{"d_expert": 96, "normalize_top_k": true, "lr_router": 0.000884, "n_kv_head": 1, "attn_scale": 0.125, "parallel_block": false, "init_std_down": 0.0, "lr": 0.00458, "beta2": 0.99, "weight_decay": 0.018, "grad_clip": 1.0, "schedule": "cos", "final_lr_fraction": 0.0, "seq_len": 256}
Below are experts of layer 6 (counted from 0) of a mixture-of-experts language model. Rows are named router (the router's row for the expert), gate (a neuron's input weights, with its number), up (a neuron's input weights, with its number) and show model dimensions 0-159. Each number is 128 + 24 x the weight over its row's rms, rounded and kept within 0 to 255. Numbers have three digits each.
After each expert's rows: "mostly gets" lists some tokens that are sent to it at least half of the time. This comes from a sample of Wikipedia text that the model never trained on.

# expert 14
router:134093123109156146150113176138148141086140120157137092152129092142088106119117133135151134125164143113100113110135119158142141089139137152127129109154127121091097136156088125100155154117100165147127156117123118130175140094106157102113157138135140143137118122145098132163150109117113108146128089144166098132147112118100112133123148153136108112094112107147087089164073090115106102118114111103129098144161142095180093113075115119113157096167125124150109145162185144134089180113134118
gate0:121103110143093122151137138121126111125118119114156108170175133163148154087109171103158121145116141136096147133165171134088146127131156139111098119167141127146133093148119158108113115132120135111155086122105104157160145103130090092096127135091138145148115121135119108134102062112096130114121065140145139092162131109120117092120082129126141089140119160134111085136094161134127115114130129138146130112146135117138136090121155139121125126166133106119131132151227167087116103137139162
up0:089116141116136093152145139149172169093109111118108143101146122114132177148119150126122120134140125197156122140131090148142152134178098124121087136183119153129156071131152143137097094106169141112131102117101165115163130142140160110095126117122158126111172154134106129127116106105175141141174132151112129134110135085099130128130123119114092138153066119134128123105136125143107109118130132147163135112086123090146112147133132102083131130117144092157155102116155102168172096118115101
mostly gets: " album", " song", " South", "reen", " book", "ourt"

# expert 10
router:121128155147128142140128153105137117132142101155155121079120136162131123120121147146144139101148122133098124088133176182156126144118142152124095131178144104097126122127133103118163134178094130133131186123091131110125116112126129107096116124178126162134152109150108119140146112133117118118176128125153105140122174073092112123138171138132112119081104155144125148167121151123118108127107104076121072168118133107149129100123153109133116085154162096116145138174149132141109177108083085
gate0:182122153139087143111129147138116159116137133099119157119056122171159111134140112138122142109084148143143179087137130150116084134108125176114098102128165142100117120175145108115114140134147110154090154144124117113133121126141104119139134086151076138138185116125150115101112113135142161140145106136105133159112085141094115072135089112154123140087122140116121137135124139122108130109124125071158114153096108099113130102099132134156162114124108084141170103130133094097122119147154092
up0:156119125096101108114114109170148110107121140081098138156125104070123172140131159163108124110135100109131110155170090099106136099149144160111095100107146105095114165118134080114139148146129118136131129141116162165100129120143138150117139119085131134101133146107121155119160152169117135074143087126148105143123095108096075128125110109110117107142145138087146123062137127129097131144137129102160158106092144121147142193106092147113141144111137168150106084140132138128109138137117162
mostly gets: " g", "ck", " lead", " go", " add", " round"

# expert 13
router:121094142100147130094136147074146153095148142164132119167148183101096119145073144157138143091164118129115110099114110145117135157120124153097128148141152077105121133132129124140115146141133131147106155135135110101124141107096167089107115144174141152152165092140145129105134103068159128116113096130114115168126161111113112088123154129125120164106150114132142133130107105122108113105141104142101137145080177103175140145124173162135137063136140103153117132157165137112094128163125140
gate0:163142110135150176127070106106138157136151144128128112131110086130113133098093140159157144148088133094131148053106154125105132145148119132152127092131114131158105111122125138143123139108154081092106113110130091101074089154141132108108177118115126107142107133147154114076112138118174146120107132148159099144130169104057072121113110102166121110162123103092083121131142133134109131109080178125145097144128121135153148111125136135142115149128141136158118134140136120129127124119128164
up0:098183135120137150133143132140098127176108131177135133094165161111106102148094118157158125123114065104121114112191119124112154152130095122116155130134096155164140109132127164159137133147119159122097127168151137126111143120154170144144153134157127125132129139105133109120136135093136174138084103182128160127124134085078122136160119137175131121123164175135096106083113164163191161141122145143103107125133122119141139133127128109120155094121146131131117112103164139108118103135126165
mostly gets: " was", " is", " are", " had", " who", " has"

# expert 15
router:137102154124148116156123141116150123153121148159133110112169133118088142104108155135128108170134109131074127145109175123094129081144110170145130122142119138114139193125104145099113160147120154120131158154139154094137130113072151124103127135136142132133122088132126119096152114111144114150115123193170114174179171076110119113092145120128134089131099112156141105139118162092087149079102110115145096154123132145121158140098106106156159107165134147148121146123129132112167160135109131
gate0:128123137138109126139117112145114099135141146143164130176134092137125093106095117136148132143143114181136091116092148090105127107141152115098099109123141132159102111109147121130127145135142130111100132149136149116144078126070111088155099177139081134072138112117116137100108163152140149111096100153163093175165136102147118112105123108156175168104111131179125140156112165113114148118126100151179095156163114096164136155108107136126157120148111097129130098142137109153130101164117144
up0:096138089118117172132123104144128146097136129122117161127133086108146093125144096123147154121160124127117147103090136150124155126107142120154127091111162134134115102173118135103064099148133102150113140109099109091155126127067127169105080119125124134094122167109138077158138119106168111107140153116084121128136199114152135135066093138139104089150123096086090114162137101144118105144119117111158118146150148132115147137115103150135099143106108114125086122129112093116116099102137129
mostly gets: "ri", "ol", "omin", "ubl", " sur", " pol"

# expert 31
router:137121114083095157155114115141135118132139146168135104127158147147120176124127121138162154091162096110134166127113140141131142100148107126135146102125151098109115141119106082135105138116099205149094135141129121097110121099060167110139124114149111176138148059151143147112152106117108081136154102142149081149122131102098131105132144132141127101109127145155127132146080101123090109115094132136125102155142169122173128154081113124162171093112136097134142134139142121141130153102117144
gate0:143135102121108120156121141136187111128114158169131086143103137158126133098121158127099121135140097113145171112120112171131129094151114100104183127140159172143161093122148100111116111136155165160117139086142122091151106160074144125090145128161166120136124087113114154125108145117177149149114080136151097149124105131108111118092121117126170137122132083154100118120141124115107167127126127110143143147140145143144124142133102099163133112140163127182122119140117101127100188083099101
up0:134134083156143165137080121124086162139149134110116128093179138147145116132115132106133127135087109117120124113124127102134111102185124142142084178075118070127103150143094161136110106129127140103106112136111119143100149106125144163168103130125117164115136088155158082123162154111141143111156127095141126132174197111115132159121157134166161102117155187123133133120099139131140124086116112143135108124123124126168109137130129168175134132150152096112103149109128129140162111141130150
mostly gets: "N", " (C", "°N", " (N", " Q", " (A"

# expert 3
router:131115155093121152158128166120123126137139119163138100102114123135095149106090140165140109111163106123137178113165138119126148125175144159109134091146165134129084136159108123132111102121111133093111180147119140118137142110133126101111126132171150104179136109096116148085116105127105113130107087118176087137145137124131093102152163146088126089104093128150119135138101154131121077112077096157139100154128153094191143140134126147137152121144128114162093131171142165137110132163142106
gate0:146126144108100135115153116135125111055158150092114147157085116149103153161118104151143125118151142141127159127121099182140137161138125132156150137130160137099129138111121099164103113172108096102095162130105134084138119144085100101102099167110155151132168138102112094102130153154153111149081165135179165101123160115157094119140166127125121157159112108118131157113088140143121108130100126181137103149114120149138147145155109145129100104121136173119171142131136150113094141141126135
up0:126106138099109126131094127133134143069177138139140068123130128122133139116126169144144138111144116121120132150112121132110140178127091118138168131166085167097140128168125116117162133113104132134128183124138141131123145124127163130114142117128104142113152118110117073095132133141158125091107090108172112105104150202126130124140173141196139153141153072108147157110131135146106101138086102167151117132123124137152161134123147158137115106122083155166139134129143148097132137175098109
mostly gets: " \"", "-", " re", " inter", " sub", " dis"

# expert 25
router:098131145129199151149142132118137130131132142155196128100120146138094104143112158144140139100194129068127167130135131138121130129128135140150107160150157089091139147139084127078090143140140142132102167139153134102119144112094159110103097124142118133131160128103154126059151120133116096105130109143166160143121124115122112102168179158112134098120128090161121126161114096103085120128115093099114082160124125122114130146106143111145141126143108113126100141141162150118087135127136101
gate0:124116130105108126129154145134137147149121155150127134133118161135090109174171105109117131124130128139162128091112109109117125145148107191141158147171126118142157110123096137089106149126121126126132126084120119075106149176141144093111134169092146136124121132089113121074086125104137093081107098202145109096118116143125130074136115131127128147136131098093110154135143108144100134152165128126149122137136105143096168140074135144110147122139114086141093105148167141119107110162144077
up0:147130133142165124135100122114092131122142151105114118113122080116160164079127185145161141128161151128131099156107118159117154099133117104127122093114132142082077119108157126175137118130145129111134132148122117159089126105128123141141112091157084104125117146169133137167178147144083163146142172086109110152122126111145131185102139115169132108088101100147108122115117140114140131111077121137114133098103163103166086102168121099110124122119158149099139134122105115141141118094103163
mostly gets: "\".", ").", "es.", "ing.", "y.", "er."

# expert 28
router:089122105135128176116128115119144162132117172132154133143123144163060172122135124161113117111149091130098149139148110128117160113137129119119122104152154134090079164112125103104089174146120164127127131170114125092120123119103145134109140147131114109156122091150099141120157082129106110129114074126160101189101184124123110105115136164129119133080096101147137120153087130074130151111125128131172146165119135110123124106122113143137137081127126102156112156158134148117167160132148106
gate29:116101151139113122193141158162137142134082145102145125092151166126111147147133152133120112148138171131136116139095107102125136151110197112113140135137140143128112110119113123145175110132108132123141119128152106119123130131127122162117128143136194122151168135158127142119131138166142136120086124134120138134147106108184094162164137107124137090105069101151110149122121134086182149118132131126119154148162146092111118144135146119091100054164154092111142112111136122135162069113150097
up29:100120157137133106130178113121133111102139145090112107161139153208125168145149140119103094175163169139127126121147115136096141118095086102126166181144154092054159116163116105113124165154138134141141137124127115149111149144126111109073124123130092123085089121119125135122143089149115137145147119132117158104112134133148141158128160107164133127138069140137114121170133136149161156136150101147178141135119125141109139074107128137125135094158124122144142124119147115116119108157152150
mostly gets: " 199", " 200", " 198", " 12", " 9", " 18"

# expert 2
router:096136142121138163142146113162137177123143137198166105111123116155135163132127172133132124100169102095091116159129112150113144120142116135155116114151139125121108182163049136107105146155101167159127118108113136091151124124105147115092139116141126123169161083138130139106159101119116098107157122121156109150132181112130110122131129147078123132087131116156152142149067137119116133097126109126150138148136129110162156132096157157147138105123133133162122167149143125138085131098150156
gate0:104120173121103154122114123089106142135159129114123095129131089157102114133157126134136131134132140165155131127098139137123111079120122081112161085183077146122121151117134095109128141106091164144162086091150124103132122114149133163145139107110131151123181132121115132115143120094127103118142110071104105132127142108127067137171112113156111118114107183140111090138071128111093136158105119111161112149137125147132083127142119141125084117121144096089106129106134165176147126096145116
up0:139135120141107177126116110059086099142114123054144124156125148137100107125126156144154148130163111148141117136104148139119127088130079136124152124165131116146092134109157122107135109137126160187153111125148144128178090121122137194148145116155146097123162114101133152146104108095128121126143121132127161110131153127143148157129118093154097138117083153090158105159087162112095137146143133154144161137154131104132125137120154147106109136098135157112113171093122164148143162129090150
mostly gets: " ", " 4", " 2", " 1", " 0", " 3"

# expert 9
router:113091110110134177200111130124125128120115129173121099162135151158098123101107141126179144160137089115129093143118129161123150137142138121197107157151151133113117150108108099096100150149137156156111157139166127125151151148120131117096127128148125128128109123142138140131105110111121102131099130134168155082154145119125131141097144152159143109088111136141117194151101109119075127093122079132164130145162136100119156131153158171121117085110164097121130134142144164114127152144172124
gate0:142093075168135081166129118098122137134116179125129126150110086129102142149120125118094124219127106110123082124161140137128119155132118149155129143138141134134133114127142176106113102122137159127132137153148154122144160115172110146142147131123134085138103129124111143078103130147140140143082119145146100120146124108091121133132183116141178082126140169133123128155147117096103126136096126090122117128174151134163141157108157144104108067150141132103177137147126139111125109118161160
up0:116107142113110173113121112122155130101123138096120139140145151082146114086171163161137138113095139068146144134082121104104150120113115127152112103135127137094113123164143141117092081122162117137081111156126123114091105087125147182125119109134125159098132089130105141109164104123139165142151110146113128122070131151155113145147146091130163096138122151105117126161166122125122133117124131142123085121174133149087147134149122134086139159133089061147116126144096117118132079147108099
mostly gets: " his", " a", " its", " an", " her", " their"

# expert 23
router:108106141112166148120116154124160116116126160122134146144117109149148163124087130120175106116125093112089195146151144139093134102101126138157114127138156102070116154153111171107122126123176135178093153139139117102170111085148141097125113118145115133163130080124154135146147129148148077125138114142148130142085196128134129145145109178133125129109121133173107132161118134117092108132126138155160102136137135095140116121096135169161165125184125090119112161134112134121122120136155112
gate0:139108211120143161121141114146099104116117117145104141109141133107113108168101131132114139110134118138109145141111108176098133108122148114141127113160172121136111176116132105115129123108133095102095157152139124116154133126131122165123111110158136140115132123145123106156125127148141157145078129148092099130128133109162104129157041112120138142124125140119126153121141125055073098108154164102086112123119138151139147108118123117181076137123123053112120145134081116134152115142094134
up0:092174134116168157146157125114092154123160125148111163119153139081141154125137091116131181127100113088110121117100126171124127153120115119176174129108127133109140116113117119130100123139165099157120138175172139123129143149106126157107107170133168087115164140101140125133147159142106117105115141109119134129140149126110134160123153102123144132129097104163086073109120122090115138132095153162051125108163174091134151133122137099124087143120104117135148150113159088144157133117136118
mostly gets: " B", " F", " f", "b", " v", " b"

# expert 16
router:110127148156151134150130149087115142098103170136144083165142133120140152087098162145117152090137110099151111125168145156119162122129158161124138094123139144126155156145133123088137149126150142141164125186171107108158148119128132122106094114156141167135125065124145119088126108102127112124156125133126115143110151105084119126077157152107134129131142072152106157161091132110133156095106117155138082151111102082119130143128149073132147103124141097132122178162119145122102114139102114
gate0:121123139157064137111160154110108148137113117097121125142086133152143164123070196107137116166111142126098120114133088151128162157173106158156126102140107086108110127139148116145142101105128124135145115135112153098147144183123138089119086101136146132163116096126080136119104167110103085131129146131113113120068151159096126080107150152135157142125142144150136160130115138129140165121138134139123155146130096079122137143087126104123121146110099143121129159112089094117160097145139112
up0:158127104117130139113130112113164134144094085095111104116151105125146044121135125107097128176140129100164128132135159170129108176142121094129125150135155123168123152149145098141122140154132108142122156147148111156171127144135162137161156119103125111142120138067124169117129145128127107090133158119114119125137125115157160125168124108166114153110120123097135096171104088111074131156113128147161101146149189107064119133128115116116125139156123112146186136165103135123151136127136133
mostly gets: " c", "qu", "c", " cl", "enc", " rec"

# expert 27
router:082105185105114167188123148117169115115078139139122131103156115124080135127128153153145128151128167104143172120153108133070164135107152154127143122169130111139149144123072103123113178162131131150118144122162142103133136135131143089120085128136148163149147107123112114108109130090150104113146110141160128120137145129099075145130148146111170104121126151138116109157122096106126097142142127114184128165097134087121146156086140128145121134165140118164121111143174147158122143114132121
gate0:123162136145148160123097101122142131119121160148116128144147164063104131109139143136155109084125122154097145157146106147114155111077133126138141117149102137137115155140149152121150140154101144123141151131124149145148120113104125129119125141115128158163154125108129118179088136086162165148142077132135157131128123093131096105146112125088146105077140109093112119133114133115087168144124117125144090116081114116087155130094127138132075079095098124120162130111122066125136135143153051
up0:166166152172110154104149142095149150157075102097127151163090132157129132126165111126126141098096092105121144091160139144150179137096146149137111117098136153141090139088161106108100120096125113118126120128101147086138097133089149127120102182107090118122108111158134129127132152124116160111121105131149134121102120143115132125142126148144094098159115107135125105123127134115121146088089108119138120167177171149176117153127131133136129152059151168122135136161116156138123155138180118
mostly gets: " the", " by:", "The", "er:", " Born:", "ation:"

# expert 1
router:101102154111130122146111121161155129121151145158121134126126135145118095136078140146152154118161124082112134154130120113144165118113143164141097116139151117123151171103115147135127127155137145141086149193113109094145156112115153113093105135145106140150149093156156117073120130126078112105107134147136091151123158117102102141122135159106107122083152139140161113170116102121084123070143090105103124133095103094138159127116131121173109120132169120129109141109116174148131124089165188
gate0:079144113138144116140121109120124079168121144148118169150136167149111105117122160128074132135124132104117120194120157143139148124133135136150138151120169101112188184165131128099120114138119164127134148153171178130132129105144084139109122158170127122114122155122128106159101148093072124106097118139123121123101157114144138101172151147116134123159127123151088142105115121105121115099161105133168090157146128125128176125109127119118128148100121159110151131120166119120162086133161180
up0:164151171103139106113183133152125150097157157121144132124119098116163120128126085147185110144149104144114118070146133112122089107112164154142135112129112106119103123092141123117115099115142094090119142120129099125115161124129102085120105156101145152156135087164131098114144155171147125142168146140150136112154148130120133119121121072119076135147116104107143155170092150093149131128110152103117115104145090143129079145130093141112138081129103132139111151125094176116161131137151083
mostly gets: "ara", "i", "na", "i,", "ma", "ana"

# expert 11
router:140142111118186154157134158125150142114108107144170085135113142153102141080114107165166112145131133129119124165138154144106102117145125160097114127109173090135141150132097125121148141152141189128094142174178123110109130116080147088125115096135120149186129127135136139093138122110153130126150107150130104150143155098122093115115124177109070097103092120161112121125104126088134128151075094132134092165151125119102115122109088157110137092122110118109134161140122132128138157100149122
gate0:109123099139167146132132136158103110146128185160141115091121136138092125096146159155103131170150111152106185138125129127133128141166132151105116145117132075125143120163147159113086148168149148134155134148141094125103137122149142104135125085105100127094112134143125135110110147137132115097133132114148101194146135133126098103144133150120120132119142090120178090140146134120089129166090140120100083191096080091106114103128086161118111129097106122145134136150096101102160125119107089
up0:137123158160149169111139177085155110134112120127126169112123122161116152129109113122050122117146134168133133149125145121102169110110116104109114156114117143155119141158112149071134124137121096134149131108089112092133140108122162083098119080147131166140130146112147133139136135055136139106106122113092140115135131114109136110147167107141107107086146108140125113180085157135150139122134137081128117125157116121114105146096110122152149148100123115120141132115058089127116090140154178
mostly gets: " dire", " oper", " appear", " cap", " contin", " colle"

# expert 21
router:097128130112156136138123147122147115124108147176117116114110128129087129136099117149147129109160085104126177136157133175149117139137143144134091111163130120121076130107140142130074175116129139169104139155144125090144129113113134114065147152152165164151176123132119131110125070112108136092098106184186138152120113123110108115114170143126116118127151130147089143147126119105111085071104100098120150128132136122129133121112158145191138124112123097151137145106114121161162110141159132
gate0:107144138123130118143144119170131129097127115146107124099108142127064124134129113099141092090132155183125135132138104166092138133103149147144144135122163111140155097147125137121053136148114108204128149166119148116134122082147150127087137188130116146160149116108162125144094111128138111126083104158103143134149126109120118131116163142115133083139145156147152069104095112157151127125162161139117128120132135102131139103133111132188184116123135133106133132127104156084150130096142145
up0:137147139143164111167111108112100115114165146114118110117121126118152122100134122131141167110142139092149111130099129094129132079156129118099152112132080121142142169147109135179167163158114097100089117092156115085117145153136073125163150134090129084114079150162138168136160120126099099125164179112110182112182158141117110142155117141118115124087137142146152146143117101135110113138131147115128139162125131120138118134130153113149153116111095146121173128126122180133108113081111159
mostly gets: " and", "s,", "e,", "),", "a,", ")"

# expert 24
router:131116119123110157170111112092146127104100148112121094117137119150110144171104118168137094126115121134133093114142103157106136112165158138154123137160137135063097127159120106109119160170103174199113144149159097137157135112095160103123146113159123104130141130180146139120140125127135103110113106159137095172136126085120113107132136121097095077105087106143138128148085138089100102108157116117159125140108140096124162105106122149126109094122126087115138136155161148180110113127117147
gate0:124105102132159120108107119110141101162121107142099132169169141176145132162126154103108089149129159191149077169113133114106119113142126152137111114131172099108121096124126051066110146116144106146147157134132128119106136111103142113115117113146140111132126107146112136127150142145150150084139103153139156120133107113144138139125106117113156119102108116103112135156086139156085132111125129129109110092142148083108156137124156175145147116156082060117107137147105106183110120113105138
up0:105127103104164107120150119140133200191150109146126113110159104138139135120102111174162075174097087145108172093121154094144151073083122146089123117145149139126129156152120128126105125142117115115142107170158124175112112152157105092117105116092127113092110137098147113137140114151125100145130135138179167155129112147102127101140132141115090113111148139112159127119077105131138110171130124116189163115107168112120120117138127126129149118118160113137125125143111132138144136098161134
mostly gets: " all", " two", " first", " other", " this", " more"

# expert 8
router:120064132104145152118142141110133146144148149178147126118151109125090167100115163135120147140136124106111175148141134109119119155132159151159132107180143125094095159116074122131138167145118139190122147141155128112188166146133107106113151126123095137135154061110130167082165126118148113144119085129127100146122143113078107099134142125102168082127096117134109162172110129116110106094087094136114152135132141120125113098121097094128121132130127101147148123130161151118132143133127147
gate0:115136123122125117097147131119114097168145131171158116150080134119146142106129128117128152136100101111108157111096145134139102190139152108127052163157113126117120150148120175134108133177136104164124147158164153108139139070082145133141157116141127170141153102119167134117127121136188144190118091111060142124139099124093156141119128096148137134112112103125190144143134135122113151112118115091112134124126144151141131154151158137136117088086154140135125128141132099138149134120118138
up0:136144178107118112132147106133105133075111130131062120107145163121147108129120136126112147127138105127092158160109089122108126110104143108129144105149178115151109108123143144091098128121126118116111148130078196131097155154156111104129127141148115115144146121158059136139136175116057122132145113145116128100123098103164127159130175121160119128167143112146082140129144106154163098149144140101137102172100126117134129117119131131129120130119136096121138146104098156158174109121124189
mostly gets: " l", " h", " Ch", " ch", " r", " p"

# expert 22
router:117094127124163141127139132069160109086130129131113109122093103121089119126111136117134131116140160081071108142157113147130142130123144143123132121159138133099126177128120118123126153135135188161107136142155088110134185126078177101103116146149158119122165127132099142130145105112109090138142085109147125174088116127084103115147147148111128111115110131161115126149111108112082059079128127115158128142118112124120128111102109134136162116132174086099103130130169170128118128107133099
gate0:143121091094158119082152125094092132108103144129110150148119108082136163126114157140141117119180145179122166135142122129135122113162116132169145134138135108109185120096108114083127120086150141146156100108121133123160133120111116102112109133078146093123159098124138144131127124172137122165105116114151152141143151160138138140148136104166138135109055140101135124123114073102112105128116141096129145162163140132136112118080116107091104098121111117128095111144143168173112093139165093
up0:164123153111117124139149162165115106142152134109101094121165109119152158122133156083103141161138110125131147121123145166159145170136137136115132144171102142132109180137139119137125116074158191109155095146123094153150165127137103100149112148134162157169132087083142153141109102112118120121092153125144125094113139091130151163113123117163121099089067133110126144144125182124112113153119132141106191117131113105101124101091135117133121149108085148147142176118120124123102132137117148
mostly gets: " American", " States", " National", " U.S.", " League", " album"

# expert 7
router:172143144147121165189149132122138128160105162186101146143139135106105118100119129152134135115167153089103140100175116116132155091123113145161150162115174132088100159150075139124149167128109136146110130130130115137120154120098160119111128127190115118165159105098115118115133086107116125100128132149129095140116140115096085124138144141114094132090091105124093127150113118096100113131105098126150137147142122099139112149107116161178132084159147092130145150146160164122130116136110084
gate0:086111118172146090140108088142125115103161102086117152145143141149154095123140145160128169138146150121090092108136103132108142137084105119119094129180146110128115125096140140112141154084105126107085147110090139146158110168143182114144120126157110131133141159157123130145107142129155162184124190155109105142101128147093100157125110111106129098103116122127111141157123160101172107149102119103143105149110148129126109141094155108136140124098156121180165122128153156164098113148126137
up0:101140145165142145133126155095124116109142155131168160159075119132119116120138097133157095123160140161109097188109102095175130120155158140139182108122118155133148166155082130169139152140087129109134110107100119128130140127116133154151143108128080103165168147157114076116164153100141158112136112144132106172105086091107098124102098120155132166103132090168147136122106104109130120111139139130135150108176119093149120124138139133151118107124103163085106127117147141136108156148135141
mostly gets: "th", " th", " Th", " January", " November", " December"

# expert 0
router:145087120142144153146126112100142129159101127130144096147145104147126126148078129153165137111155113079117155101126138162132116091124124136154121135151125073121139147154083112119101170137105193166133155124142116093161130114094138110110135149126096130144128122155130135073158073118112095119132102136140152179149156101086107082142155118131157136062105120140117123140101130112102097124119109102100100166155152122136111157093154122175129106151113124121125160145130129153157152111150131
gate0:146166128100136111136151136089155134143127138136117140133124113151116097084115141135125117103150107121113147186132123151171121143135130136159097100099143190097141126124131128172137108138144161176126159123097159139163118130131125116119125172104120159106080120124103126111126158171108094132126107180133111156132133142107123060186167115158125114082149137133149147189122140163158133163135132126106112140098114106128136083133092131146125105109143134126134074174157144122122098134149115
up0:100115096132108148139107116177106160093114140178172124137127132137179143130134105124128147131157152121164087122099131145080133095113132110124161149141138062158117130116124141082149112118145134099123120141130144132106152094136136128143122098163166086156151143123140129095130113077108126129140143092114120115128149114138162203143147118130167164149088127104104140132118136098075151075143162121145138108152129139137129179107090107126117153135117140128127109118117085143159096091109133
mostly gets: " —;", "″N", " ft", "°N", "%", " mi"

# expert 5
router:111114132126124151116111119114156115112115110135144119121147097143121144122112118132180139092164129114129138142114122164148139113143130159117128143143191123106152147136085132086161159135132163133111150134132118127118182109050172123102105147149122122151154103154125168094134136129123076134162065155195063131154153107114130141150136159099149095120146106136144142141129148101115106102137115139162113142116144127121120127137153150176110102135168121101130176150117147137114173139161147
gate0:122130119076120134128128110143115089105145136118106171110161116135093156096147149101136142113140138115112108108134127134110134123089131095132171166109143079137130149104127151149110172123118171125107082122124130156142130149146137096130149163106113136168145158114159135145116144117112103080110118151124115065105146128094135114134154122124110095150131138098136125144132081141123088144134125152178148153099142155129105130108096079146134151161072131125151166082112158127132114176201133
up0:146142087158136109114122115125109146147141141134143142147066126119126136117124122139142107138119128140144151173141136112156114142133124107094124070155147085155122119108122111114140120109129122160154135142124145126108106134107129114147150118145138129140061122150098172113163142138139132195151126131140195155116133116164134125128123145093111168104097101154094132133147129141114118119131155129088127099109127152187200184153132160116163145121173131121100159158129102128075119089099141
mostly gets: "\n", "|---|---|---|---", " 2020", " 2018", " 2017", " 2016"

# expert 20
router:123105147108133148142102125138171113124096111144105084150134146151107114151082131152121126096174121085079118130117145123135147118119125165115114105140168105121091193099117129109107113141156142110114145132132089113137130095106196122085104141145121156137125121166122159121148094138133107089125095113155123157134137122095104141146155167137127070138132130131119137166091136120116077108134114146127137153131165096129165146121123099135139125117116065148104150162123192151110152134160136
gate0:138131091142120156121097114113157119122106174176137111151142143136142110142133156140140082123141111115148113151137103130095155119156134157140200155118124116129114117117132131147126088116144132154125137174196186121144138121138119122137094122162121126123145088134122176109157148123175122159098109113102138127152148123105131139127109159130109135162161131145124155090124062090112120126193081149119134143130131121116115152118112157155076124130107153067130114128156134105140133122090165
up0:181148105161136140151115138145145143131143141102058135108132137090092088104121165124155139131156105129080144118104102086112122125133085108108102119115116102148152146109146117128132071098112137092117108132169129107113126119100113136096132138183083145156168107140108144112114151135119158181096151144153103139136121095146125146112094133123166134126132148156118157166152142095142127124137117146168144139105181175147144149125145070138145098099140085136130124130089117131126114141110143
mostly gets: " States", "ington", " York", "ford", " England", " Japan"

# expert 17
router:118095149102111169136099179141148143137117144121147117101104104126109169080140131130179140086124138117083136130149116139132141135172152135160135114133162071101109164141085113122130160135100155144148152127152122119129141116086150132122132145157149134114158096131123171066119100111099102102079118193143118154152164150122123092115156147137115151094121115143088127134086088139113128089094115104154098133121126089154106158127130118127145119151097122151104120155134115138094109122152130
gate0:128108099118180157166088171109141127132111151116115168169145117144115115098163103108135134139117116159160130138160131136125181128165128141127140141123126128132124142132130088150106156137117120134110145142116129115055169115111139098134082080147130161084176124113092167151142136128060155121130108108107098144177121125132137119133119119139094141112113083134120118156131091128122115111130099133150156141100149136130112126093132151102118170118110110154169130118117150121099097152066087
up0:126153119125118112125136127124127129167097090118121160148088095104162121095151142143113110120104109111141122114147125162161154167146124109135148138162106102151150107146142124164117161163114118136110103132118166125155170085192120133091109143117143174108096117140140108153150143088103179124171109102148113140130148134092113142172103119193118131120123133132104112112130163137121097143152147115114172136120097137153153124128090159097099118107169105101160134129102120088100113138170082
mostly gets: " T", " D", " d", " t", " cont", " Car"

# expert 4
router:113098145124121159141119098126143140088100146147144168136143163173108141130104113143194114136129073125091134128134167173131149154153122153121122135144120092121128158134100130122152126134131153151096148092174103065121125146120143150125113170141150130153175081104126167103120086084111139134143109178117097124130152126124110135114125119091122123111084124172107126147125114107122092119132108128106071127133118118122149079087126111191155105132157118120090139128140133111108114132133110
gate0:116109157121178107163115158168119081152138144123137150145124145124186082147112142160109127096105143158095154124129143123158127155114112107100111130112120085113161138121118112124148127117119108107120119128119095098088179104100166137153124112121164135134130146062150152121091151124180121129132144122081084107113132122140161096126118148122122089162134124163110111124119109160179114147134135142153117190127117131115136122126114120166141135143117074113138158170145132160079152153149125
up0:114137104125157116098094110111165129146116140112121118141149124106090114169137153146175098117143079144140115131103084166091162151119091135166125057124129120126101144150123128106110099124197139170124137121167145121118131146166162132157100175121122106117104127130108105140133143168107121134120128141106111138174140119111116135136142118133139135112138145134132094120120131117114147140157128166082087101147091166081126093131173100159180152148127131137145102175130130153091119152103118
mostly gets: " M", " m", " J", "m", "M", " Comm"

# expert 6
router:100095121124160138135121124134141135130146142146148126138133105139113149091145128178147120136131091068107138146135106171140140116123124116128104105141165080129122150110135125117143136134127127191108153130143143102112159093088165059106171127165066163166145113132154116116158089137106118097128103119140087150130173135117086135132167122149129131098072139139095130163106111118098102112132102066120107132111117117148140165102125123117151125129133102133136144157152179141097142109128142
gate0:129121145117108112138134154129127159092108141129165114130129086127156111100103136102116146157123138130119143171115162172106150124100131099142136131148151170146122159231141164103139132120116097126118137145122166149110160157103140108136160104107152153152119179108116111134127125162113103139155119146116136116109154125147109130092106133139147092124091175157133113157143130106133140112115087127106162167116130081145156070093114154088097126167124118110174163109146108124117118156149119
up0:128146129095196105103120144119139140146104159135131146168146137131160151139150125118134126107120099145097096141137075136165088152140087122169112127131145091144107144141125170136162137173104132122125119132178168112098153151180131136155164160141082166136108135111126124149136125150132132153129078140092117150145149166159110098136182127152169128160138151127151141092115108107126136147143098104126141147108092110089137085162144100093106138147111129122152143140136125124158148084104110
mostly gets: "aj", "oh", " Is", " Sam", " Kh", " Rich"